From a checkpoint of a small mixture-of-experts model trained on Wikipedia.
Experts: 32 experts in each of 6 layers, 160 GELU neurons an expert, 2 picks a token, a sigmoid router.
Below are experts of layer 6 (counted from 0) of a mixture-of-experts language model. Rows are named router (the router's row for the expert) and show model dimensions 0-159. Each number is 500 + 25 x the weight over its row's rms, rounded and kept within 0 to 999. Numbers have three digits each.
Before each expert's rows: a language model's description of what the expert responds to; "comes after" lists some tokens at least twice as common just before its tokens as in all text. This comes from a sample of Wikipedia text that the model never trained on. Tokens count by the router's weight.

# expert 14
Numbers in tables. Digit tokens in tables and measurements, such as vote counts, scores and heights (6 ft 2 in), plus name pieces like li, ri.
comes after: " |", " P", " p", ".", " ", ":"
router:481491491511513519540504468478489461510482534488509495485528463468531492545510512491478442477524518508514491477488498537508486510455542501552502502509544488510497519543508503497496493492476526524508499490523490476491484453512519517483493497517544476520505500528521514505525514523574498489520511508502489507462496528475492506471539510488500520458525528445492533499489474491497491463492467502468466535517488508484505441447525529513464514485546426504427484500482496524502491466528517

# expert 20
Numerals and quantity adjectives. Words after a or the like two, three, four, one, first, new, same, large, many, plus stray mid-word pieces like duc.
comes after: " a", " the", " A", "|", " an", "–"
router:480457504476540519523546476478501480480481492505500481492504479503523497507539547523512499456507516495500543490489543513508512492485502474547506486566549475496480495470487502480526517498504503479522537478498476493493490465557488485489494447544530544504534513516466521511557487525496492509499519488483485488503478519486481480488530512481521485444496504481519557518468547490500461487480515528472482526476483511493510483468537463506452500489547483561490456494475492466501496459502494

# expert 7
Table pipes, periods. Column separator pipes in wiki tables of election results and statistics, plus sentence-final periods, heading markers and semicolons.
comes after: "\n", " ", " 0", ")", "%", " 1"
router:503482460515532563475527449460463469514520511483487504540476508459515495503484536502481505498511516510438482487504505476489497504489498540552516506504517486537505509550512494499492504501548523541499484531482470498502517509472532500489495496546480515495519439512465512483483516534483516476503519488468531457460488511526499504527499498522566516492516570448534521517501534476511498505467481452488486544480500501506510461490535491489525501459506487507470466486465487494501483487486467

# expert 29
Prefixes and list bullets. Word-start prefixes re, de, pro, Ro, Ra (relationship, raised, refining) and line-initial hyphen bullets in infobox lists like - Date:.
comes after: "\n", " ", " was", "app", " b", "•"
router:479487506510542532465475501446483501500489496517487512480530500466473487478514501498486478462530503499462511452529520495446494512463510499522516495507493479451512490526527488506507534508489537518488459544469521452501467475563545492518491477544478519502502465474470530522533537494516480511504529500478497451493475540479458444536523521537506542482528499516489496479468514476518492468492544498500499488486504550519507498455512557538488527465499507510524499528513513515506493505510484

# expert 11
Lowercase word-initial fragments. First pieces of split words, often short lowercase chunks like f, d, ma, comp, ut, da, s, as in utility, daily, size, gave.
comes after: " ", " f", " qu", " p", " b", " B"
router:492498463496490519508531509525457505486488520516464496536497488476514525472464495524550525494498507478510495474501530525513489511475503494508490528494512486449479495506528506482464516533531499497503522452507540520454496458500515485483493498526486507480513475536468501476519544473534548511512565489455537481512503536508508519532519521507505524430478506488487481518502471479514483463502450499452485547474464536490503466527525490512476516526519498570507459532467460486500476521496492

# expert 22
Function words. Articles and conjunctions after prepositions, like the, and, or, an, his, its, plus United before States.
comes after: " of", " in", ",", " to", " at", " on"
router:506477505483490503485492477486522497511488472502468506516507486478557465501494520537533493502519496503465513500507507514474491497461490490544477492510534523509507451504537567509484538552526495554552488502457468460490502501486540490520494490494485490480549437513496519523497491526508505486517553465512509479480480516496482460525490535497459476512499482500505518524475494471504483489502553505486558517515506499539476503442506474505487534501563473483488459506480493452490464493506464

# expert 2
Prepositions after verbs. Prepositions such as of, in, to, by, for, at following verbs or nouns, plus colons in infobox fields like Successor: or Distributed by:.
comes after: "ed", "s", "ing", "ation", "ated", "ity"
router:480500475491506507499511466499512459480483525524460492504490468508486503497513510500512497491494504472445478483503508462479484547514480543535510452507534533502465488521537520537524514499477461524525529503522507464466507468482552468530464457518452514498505496504485524495506519478554510480522484453449527490479515530501493514506481518509486528441496528476521506518474516484481464508510538528454510526472511550511485493490547518530493535457510462537497506513491505526502445513536480

# expert 4
Line breaks, open brackets. Line breaks in lists, tables and before headings, plus opening parentheses in infobox fields, e.g. Chromosome 7 (mouse), Born (age.
comes after: "\n", " |", ")", ".", "-", " re"
router:474532486486532506487527503441519507468499475530483459474515503508509471501508524505504530508493491502510438472464489494483466523439490505501481551514496531474454525498487524543477507503521499477487530509522505470446467476529512474504439525510489504460515487558466526491525471505556493492520522493492508464481508523533499486543520540506530485468539533491500517509507482474533492503462475542494518497503516521524557474489532513507507508489486449516492495542481462494514509475496479

# expert 8
Commas, sentence/name starts. Clause-joining commas before but or he, sentence openers like The, However, After, and capital first letters of names starting lines.
comes after: "\n", " (", ".", " \"", "-", "=="
router:496458522480492508552516463482498523506481479498490490475484484530485524477501494456531494482515521516500480410496484488472490514445512503526502482507536535531409496545509529520446534505519520509465504490491520506496477483517510499478466513491486543490510500517460516468498514491503510505527536484499483468527492534482495503524473495527491527471488495478474536517510511485538441498511528504473521537484487540517519513511525485493498487452546462505483477524492503510503448513532539

# expert 17
Years and date punctuation. Year prefixes 19, 18, 20 in dates and ranges (1977, 2012–13), month names, and commas, pipes, dashes in tables and lists.
comes after: "\n", " 1", " (", " in", "|", " 2"
router:464438529482542498500536477475507503506497477501451492473487501436478498473508523515511484515473554511463489452527495465497507465477517508520504498542512526488519495519563530472485514501506489515534463487502457487490482481466513488463494488509476520498532494560465506494538489512522530512463514497499515467487496512507474475484501504513527546482509481478529513542502479481515480513477477526466475535545506539521484498508541551527493551460528475505474516488535489466514473508492518

# expert 21
Numeric and period pieces. Periods, semicolons, degree and minute symbols, digits in measurements and tables, and r after capital letters, as in C|r|ookes, G|r|and.
comes after: " C", " K", " T", " c", " H", " G"
router:438475501499511504480536497458521453495470477511528506536505468471535498479501542473513497492497523526507444510456516518492504506449525536521513463487498548490522529510504509504476478541486508503550481511511524493489465489499529488477520478501504542516470473538431482523522501499513476507489547512499524482506497524482482487499506518483496523488559517550504477543470505511515466509449525496473490550537491479499469465509513527504486505521520470489504462505486489500440465518513475

# expert 13
Determiner the, word starts. The word the and word-initial prefixes or early pieces of long words, e.g. s-ur-gery, di, bo, inve-st-igation.
comes after: "s", " S", " ", " con", "c", " dis"
router:492523530498495497532527464507511481488512507545497477515497492481531497504493555481575493488506519482458518464499558513469496534477498513532514484516516514499480512491496468471505484498541519529463519544514490446491516493523506498500485486499489497516487477534507534546478519498514530513490507487517503473476452525496499472503467502506505517446539487509509530479485515482492467524505481511443510536539469520509481432445535522501521479510473509493495470541436536455474489481496484

# expert 27
Initial capital letters. Single capital or lowercase letters opening words, often names and taxonomy entries after Order: or Class:, as in T|urk, M|y|rtales.
comes after: " |", ":", " the", ",", "-", " of"
router:460493504511511521522512431454491468506509484494470495456533498435518511528480499473548481479475512507462546487477549510459527483458498499523485482500518502486487485510533544543486520487507548485517511476490484478530520496516523497504503503527484523527469445492459540478506503464501498476520485515521538487504494528487474477494551514503594500484490539486486478501495478504513462500498492502517533499494537555510475514489510501515479504472510493531467489502497508449504521492533501

# expert 6
Space before words. Bare space tokens before the next word in running prose, also opening quotes, table separators, and word starts con, Ad.
comes after: " |", ".", " the", "==", " a", "==="
router:502536494532527533498491467461459519478526519503476457504478479476506479545512490497476499433509479509463547470503501454470535522493503506546475497502547531514498532549497541467475499535516537501504537469515490519520504475545510478504469481499516518471466449534477491483487497509548472489531518475493520496499486539461488482537497529520511538472541465484502478503509508527509470490484501498445509538491476481514508496483538496507466494472526499513509498538488504482518490518491443